config.toml
num_hidden_layers = 12
routed_scale = 6.32
balance_bias = false
init_std_router = 0.0326
norm = "rmsnorm"
norm_eps = 1e-06
tie_word_embeddings = false
optimizer = "soap_variant"
batch_tokens = 131072
Below are experts of layer 9 (counted from 0) of a mixture-of-experts language model. Rows are named router (the router's row for the expert) and show model dimensions 0-127. Each number is 128 + 32 x the weight over its row's rms, rounded and kept within 0 to 255.
After each expert's rows: a language model's description of what the expert responds to. This comes from a sample of Wikipedia text that the model never trained on.

# expert 8
router [143 119 100 142 117 113  75 170 117  95 204 179 101 123 172 131 125 125 148 187  78 138  73 164 130 140 118 166 101 109  98 131  93 100  93 103  73 131 126 143  47 109 132 137 123 123 166 112 111 104 136 113 154 193 141 131 147 151 149 127 209 120  70 189 207 146 107 101 134 134 145 104 125 105 150 111 122 132 110 167  76 148  58 103 110 116  58 142 106 102 144 161 121 112 157 158 135 173 145 111  84 151 140  91  79 105 110 161 139 133 135 175 104  79 110  81  82 101 166 150 158 114 169 163 116  96 138  89]
What it handles: Prepositions such as in, on, of, from, during, between, mostly " in" after nouns or participles, as in Township in Pennsylvania.

# expert 2
router [103 104 167 133  98 149  70 170 174 147 142 188 132 120 183 165 119  43 131 163  81 122  77 169 128 166  49 161 126 115  52 121 116  64 121 118  33 181 118  79 104  74 139 187 136 114 133  88 130 134 135 150 101 112 113 123 127 153 152 171 119 144 107 115 124  68 107 157 113 140 163  82 142 138 152 125 163 127 151 146  87 181  89 126  71 108 112 161  91 102 144 130 123 106  97 151 111 144 111 107  96 144 103  94  89  95 145 163 130 112 119 174 123 105 106  81  98 119 149 157 134 140 180 151 121 105 134 113]
What it handles: Word pieces right after an initial P or p, completing words like president, panda, Pkwy, person, public, power.

# expert 16
router [169 129 143 103 147 140  92 165 164 121 159 140  72  65 165 192 133  55 152 177 168 139 106 181 125 159  97 166 110 115  94 137 121  80 135 103 104 170  99 103  96 140 140 161  81 108 162  95 135 114 161 137 161 160  96 171 110 145 153  70 169 162 139 148 164 124  79 116  86 127 163  89 133 123 107 187 103 124 150 185  96 160 121 137  97 152  74 159 151 100 103 158  94  89 136 131  97  97 139 140 139 188 118  64 131 156 105 117  93 137  48 179 112  66  87 106 114 143 146 101 124 129 108 173 128 123 121  91]
What it handles: The letters h and w and pieces like sh, ch, ah, often starting a compound's second part, such as North-w-est, Green-w-ich, Birken-w-erder.

# expert 32
router [127 111 149 104 136 102  89 154 164 101 164 173  73 102 162 168 139  96 157 175 124 107  89 166 143 145  90 167 100 117  76 150  97  99 133 114  84 155  97  74  86 116 140 174 104 105 160  97 101 119 161 153 152 133 112 140 165 173 164  99 171 152  83 170 172  77  76 121 123 137 143  87 118 109 168 140 157 102 131 159  93 162  73  88 104 104  97 113  91  92 125 163  93  89 166 140 152 176 164  81  93 160  85  85  98 151 114 155 123 142 101 169 109  84  82  77  98  85 148 149 153 166 150 176  95  87 111  96]
What it handles: Table pipes, spaces and open brackets before numbers or years, plus mid-word pieces like fighters, Source, sparrows.

# expert 18
router [165  91 131  93 117 118 104 223 143 123 131 186  75 101 209 174 181 108 169 146 114  88  71 151 137 152 149 126 119 150  94 157 121 110 126 136 113 110 138  38  81 120 119 165  98 140 169  40 101  78 129 130 121 184  82 152 162 172 175 137 172 129  87 128 132  94  78  94 147 137 129 143 161 115 156 114 134 124 135 160 113 179  76 115  81 144 109 146 131 102 122 190  99 104 178 155 140 164 171 107 131 155 133  68  88 135 158 115 143 144 128 163 114 118 131  99  97 138 120 108 109 157 126 150 127 112 125  94]
What it handles: Hyphens in compounds like north-eastern, and pieces of country, region and code names, such as E in UEFA, ESP, Eure, South.

# expert 6
router [134 109 168 142 130 123  85 154 156  89 153 150  73  71 174 169 166  95 157 161  97 116  82 156 159 150 105  76 120  57  89 115  96  91 140 134 124 126  93  85 106 116 134 193 164 123 174  81  62 123 125 135 147 117 117 161 118 137 103 106 131 126  72 146 174 102 125 151 126 132 179 121 137 117 114 145 145  99 137 182 119 148 121  89 126  90  47 201 128  60 136 141 115  88 120 104 150 136  82  97 119 183  78  79  89 142  97 145 118 113 115 182 114  82 161 129 114 127 161 149 115 127 155 160  68  85  90 110]
What it handles: Middle syllables inside names and ordinary words, often Arabic or Asian names, such as ud in Mahmud, k in Basketball, ition in Position.

# expert 15
router [124 105 173  81 137  98  83 144 142 109 160 221  91 128 200 138 169 123 157 137 121 136 103 181 112 169 118 133 139 130 112 148  76  92 129  97 101 113  90  90  83 121 133 197 108 135 130 104 112 129 120 166 129 142 117 112 169 135 123  86 126 185 121 213 155  98  57  90 137 118 125  77 117  96 143 119 154 108 112 168 106 128  95 108 104 113  78 132 108  98 154 163  69  26 128 120 130 139 162 139 102 145  99  91  66 111 135 150 116 123  87 157 112  74 102 126  61 125 158 157 168 131 120 156  96 106 111 136]
What it handles: A lone space token before dates, years and numbers, typically after colons, commas or table pipes, as in Height: 1.86 m, Died: 31 October.

# expert 59
router [130 143 125 120 118 144  95 120 148 175 126 181 102 120 203 175 138 113 164 183  78 132 110 124 160 115  72 184  56 129 101 122 112  66 143 146  61 188  96 100 115 115 153 165 127 110 152 128 141 165 158 125 141 132 157 138 118 172 127 100 131 181 109 141 137  65  87 119 119 135 156  91 122  66 113 150 183 113 155 165  67 166  81 108 135 113 150 111 134 102 147 161  58  79 104  94 130 183 116  98 107 163 123  88  86 107 167 162 105 108 103 150 121  91 142 124  97 122 172 149 155 178 174 183  98 107 127 114]
What it handles: Pieces such as est, irect, istrict after an initial D or con, as in D-est-iny, D-irect-ed, Amn-est-y, W-est.

# expert 42
router [118 147 153  77 154 143  84 138 102 152 158 218  94 101 174 173 160 131 170 186 105  98  98 184 146 135 132 144 134  56  69 121  84 118 113 119  98 132 104 119 108 132 134 177 100  73 173 109 101 121 171 148 154 149 156 113 145 167 195 120 177 143 110 219 130 111  79  97 114 154 131 106 146 130 155 115 167 143 105 172 118 149 106  83  81  78  90 148 122 107 102 145 107 135 143 159 147 148 127 100  80 145  98  94 107 127 123 175 149 139  87 151  99  75 142  92  77 115 141 106 129 137 167 168 103 115 145  65]
What it handles: Prepositions and the verb start right after to or would, such as for, of, to become, to write, took.

# expert 17
router [156 154 102 109 113 132  90 136 110  82 142 136 102 111 162 138 124  60 148 172 111 126  87 151 111 174  44 135  80 134  81 154 131 146 142 143  73 138 109 118  73  93 108 212 167 100 160  60  85  73 155 158 137  98 149 187 128 176 191 148 132 143  82 137 121 157 125 113 144 121 106 148 143 127 123 130 137 115 147 182  89 172  84 143 106 136 134  98  88  78 119 152 116 126 109 171 128 151 115 154  54 117 120  99  90 148 149 109 134  79 108 157 102 101 104  77  88  85 132  95 182 138 130 162 106  61 110 131]
What it handles: Pieces that finish an English word after its opening letters, as in compre-hen-sive, peop-le, t-urn-ed, car-et-aker, ro-w.

# expert 47
router [174  90 153  91 110  97  90 180 154 141 164 162 100 114 150 147 140 117 169 149 154 136 102 162 140 145 102 139  88  94 109 122 117  98 105 119  59 161 145  45  63  95 147 186 100  83 122  91  75 113 100 161 159 147 137 126 171 210 192 132 154 162 101 126 145 129  94 150 105 140 131  81 130 140 133 145 159 124 122 165 142 134 102 119 137 121 114 117 106 117 121 201 122 106 109 157 189 154 148 127  60 167  86  83 109 104 100 146 104 139 107 170 120  88 128  57  63  66 102 112 112 107 123 176 104 140 139 138]
What it handles: Table separator bars, list dashes at line starts, and word starts such as wh in while or white, plus States, US.

# expert 4
router [142 118 111 142 141 113  81 160 127 105 155 148  85  87 157 150 111  61 144 116 103 161  59 151  93 130  63 158  92 144  77 157 111 148 101  99  86 158 153 136 107 103 104 190 111  81 145  43 114 117 115 146 124 113 143 145 130 160 146 109 116 132  97 118 123  88 149 134 127 132 145 141 120  60 137 109 209 133 114 231  85 111 109 169 131 134  98  70 107 117 145 192  83  78 142 131 120 164 128  99 112 170 145 104 116 135 123 128 134 108  74 176 142 116 125  63  77  90 147 119 130 133 113 170  84  72 106 126]
What it handles: Vowel-led word pieces inside longer words after a consonant, such as Barcel-on-a, symph-on-ic, comp-u-ter, dep-ic-ted, Archae-olog-ical.

# expert 11
router [ 98 101 161 100  84 147  89 105 113 101 160 148 121 110 151 162 138  66 141 180 103 125 107 121 140  94  74 141 152 142  77 118  95  88  82  97  92 130 127  81  77 142 108 224 130 123 162 120 100 121 117 166 167 130 120 143 147 152 195 129 194 164 105 146 224 106 107 122 115 153 162 146 143 119 135 159 128 175 131 180 138 174  86 168  82 126 134 107 153  96  84 196  94  77 122 127 117 147 161 123 112 157  90 100  94 149 154 134 178 158  91 130 128 102 120 149  85  86 106 118 159 157 141 192 120 124 158 107]
What it handles: Inner word pieces, often a lone i or un, et, qu, in words like Bibl-i-ography, n-et-work, re-qu-ired, Hib-i-ya.

# expert 34
router [133  89 138 120 155  93  82 125 175 118 133 177 100 127 170 150 157 103 146 149  90 147 123 132  89 143 106 135 101  67 114 101 100  80 141 140 106 161 143 137  81 117 160 180 121 103 169 125 123 135 145 164 156 116 154 163 126 145 107  95 215 162  91 158 137 102 111  85 138 172 163 118 147 113 151 185 189  77 156 210  64 118 108 106 159  93 143 160  89 119 165 186  80  73 109 149 126 157 153 143 121 185 103  73 124 113 108 154 164 119  88 200 124  79 112 101 100  96 162 141 128 160 107 158 120 148 169 145]
What it handles: The letter f and other word pieces inside names and words, such as Mont-f-ort, Merthyr Tyd-f-il, Dart-m-outh, plus the words year, years, dis, off.

# expert 46
router [132 137  97  91 101  99 116 103 133 125 146 176  93  80 169 142 128  83 181 165 149 136  98 148 116 170 119 157  74  88  98 151 119 117 106 141 101 127 118 118  83  72 124 165 105 111 175 104  86  91 120 178 161 151 155 138 182 163 133  97 113 145  82 138 182  91 129 111 153 119 124 109 167 113 123 109 191 137 155 143  51 182  61 130 109  99 120 128  96  49 109 185 137  82 151 113 138 123 147 100  49 142  91  77  76 122 129 140 112 138  83 155 121  61 120  95 113 116 121 161 158 156 177 170 112 120  93 116]
What it handles: Forms of be and other auxiliaries such as was, is, be, were, been, had, has, including the be- prefix in began, before, beaches.

# expert 19
router [107  92 100  54 159 130  77 124 149 122 190 157  88  98 131 195 113  53 153 194 127 134 106 130 143 139  80 169 123 118  60 156 132 105 132 130  94 163  96  97 133 127 146 167  72  98 131 100 101 123 141 152 161 157 123 120 172 108 152  97 164 147 154 203 192 109 108 152 134 109 155 122 134  97 137 151 130 139 124 202  92 182  89 105 108 135 118 109 149  72 153 132 142  80 105 139 100 156 150 142 136 132 124  53  92 125 169 104 116  88  64 170 131 102 119 125 100 102 175 102 179 152 111 164 147 121 112  99]
What it handles: Word-internal pieces with l or r after a consonant or vowel, such as Ber-l-in, Pab-l-o, Br-, Bl-, pr-isoner, often in names.

# expert 12
router [154 138 144 139 108 115 116 154 123 120 153 209  81  76 185 116 105  78 180 145 131  94  81 172 101 152 105 146  99 126 107 158 108 121 150 108 117 153 110  83  98  97 103 182 127 123 164  82  74 102 129 179 145 152 141 144 108 133 172  88 121 159 110 184 190 103  72 129 118 145 146 111 147 126 156 128 170 128 127 152  85 144 125 113 172 134 109 126  86  68 100 148 100 118 124 164 120 135 153  91  63 168 122 105  67 138 105 153 111 111  88 168 136 104  98  72  87  73 151 157 165 138 168 170  91 129 159  43]
What it handles: Relative pronouns, conjunctions and subject pronouns starting a clause after a noun or comma, such as that, which, who, he, it.

# expert 14
router [107 122 132  75 148 107  80 138 128 104 139 162 102 111 202 168 137  99 191 172 129 127  60 182 133 176 111 145 100 124  92 149 121 105 153 117  98 157  81  94 113 142 136 171 120 123 163  97 111 123 126 173 151 167  92 163 178 195 167  96 145 128  93 177 167  91  77 112 120 139 136  87 141  96 145  97 139 115 118 160  97 156  95  56 105  85  75 131 109  94  89 129  53  67 165 126 109 158 157  86  59 150  99 103  91 136 142 154 142 138  94 141 148 106  85 109  94  99 136 141 121 123 165 136 144  88 143  88]
What it handles: Dashes, spaces, decimal points, pipes and symbols between digits in tables and results, as in tennis scores 6–2, 26.96, £41,000;.

# expert 28
router [125  92 140 124 157 131  86 166 118 113 183 175  63 101 172 195 120 111 167 134 102 153 108 156 148 132  90 182 133 131  45 155 114  98 107 157  82 149 139  94 100 148 140 189 121  84 139  78  86 131 101 131 117 140 141 134 173 200 146 118 165 122 108 194 122 154 129 131 108 145 106 102 123 112 112 140 162  79 134 166 125 140 123 141 149 104 137 126  62  96 144 161  70  79 109 148  95 141 166 101  82 182 155 118 126 159 154 134 175 132 131 172 136  78 147 135  50 125 183  89 173 124 110 185 112  97 154 130]
What it handles: Word pieces that come right after an opening c or C, such as c-oc-oa, c-ust-ody, c-our-ses, C-al-ifornia, c-ost.

# expert 9
router [125 133 115 125 119 120  91 102 142 154 176 162 108 125 124 176 127 132 164 171 119 124  94 156 132 169  48 111  81 145  97 120  72 103 158 143 113 130  96  90  60 102 111 136  84  76 194  81 119 110 102 176 140 118 133 152 204 179 153 122 165 143  99 209 168 132 130  92 105 145 157 118 148  90 148 162 140 103 149 157 107 127  68  92  81 127 117  99 118  87 101 128  88 111 108 109 166 160 144 135 101 177 128 106 123 145  96 150 147 171  79 184 103  83  81  98  88  95 165 153 146 141 121 191  89 125  90 120]
What it handles: The word piece p inside words after prefixes (respect, dispersed, Empire), plus word starts like gr, th, The, Sp, comp.

# expert 61
router [118 143  99 102 147 138  51 121 118  94 153 176  77  81 152 185 156  67 122 203 125 130  90 153 150 131  48 158 123 135 111 174 119  79 126 137  82 175 128 138 108 136 167 155 115 130 158  96  86 140 151 126 154 186 130 142 162 116 105 118 177 155  87 186 127 119 108 147 141 148 147 110 129  58 177 141 164 156 130 184 106 122  81  76 109 127 147 142 113  55  93 124 135 101  90 101 124 186 115 127 122 178  98  86  99  79 110 132 154 140 109 194 126  96 100 126  99 126 157 132 175 107 113 184 132 115 132 147]
What it handles: A lone 'l' or 'n', and pieces like pl, fl, Bl, inside words such as shingled, Oklahoma, Douglas, blocked, Whistlin'.

# expert 39
router [131 140 115 131 111 132  83 164 118 141 200 169 106  89 195 150 156  99 195 184  80 119  98 173 141 161 120 156 127 105  86 126  75 109 129 107  67 182 121 124  40 102 151 118 139  94 169 120  70 104 129 169 139 139 120 142 148 157 177 126 121 120  99 192 173 104  83 128 147 101 108 112 132 117 134 149 155 120 158 152  80 107  92  79 137 135 116 136 128 108 102 146  59  98 150 165 155 134 178 131  55 191 130 101  65 155 134 161  90 145 122 126  84  86  98  92  96 104 153 137 128 148 126 165 128 140 140  96]
What it handles: The word the and other determiners such as his, their, its, this, mostly after prepositions like of, in, to.

# expert 56
router [143 135 138 119 122 136 100 147 130 103 141 172  19  61 151 162 149  72 132 147 152 100 128 202  94 149 126 168 145 115  80 113 116 136 150 125  76 152 121  87  91  80  92 153 129  99 191  82  79 106 149 145 153 122  77 153 103  75 129 121 201 126 114 134 128  97 110 114 131 154 127 116 140 121 142 109 154 112 119 186  90 135  78 115 138 151 117 184 118 105  88 159  47 100 143 169 135 110 147 112  93 171  61  97  99 150 147 113 161 107 133 181  87  96 138 104  85 151 147 107 103 135 124 175 117 108 150  78]
What it handles: Word pieces like aw, ow, w, ang after h or o, as in Seahawks, Skyhawk, crowd, however, growing.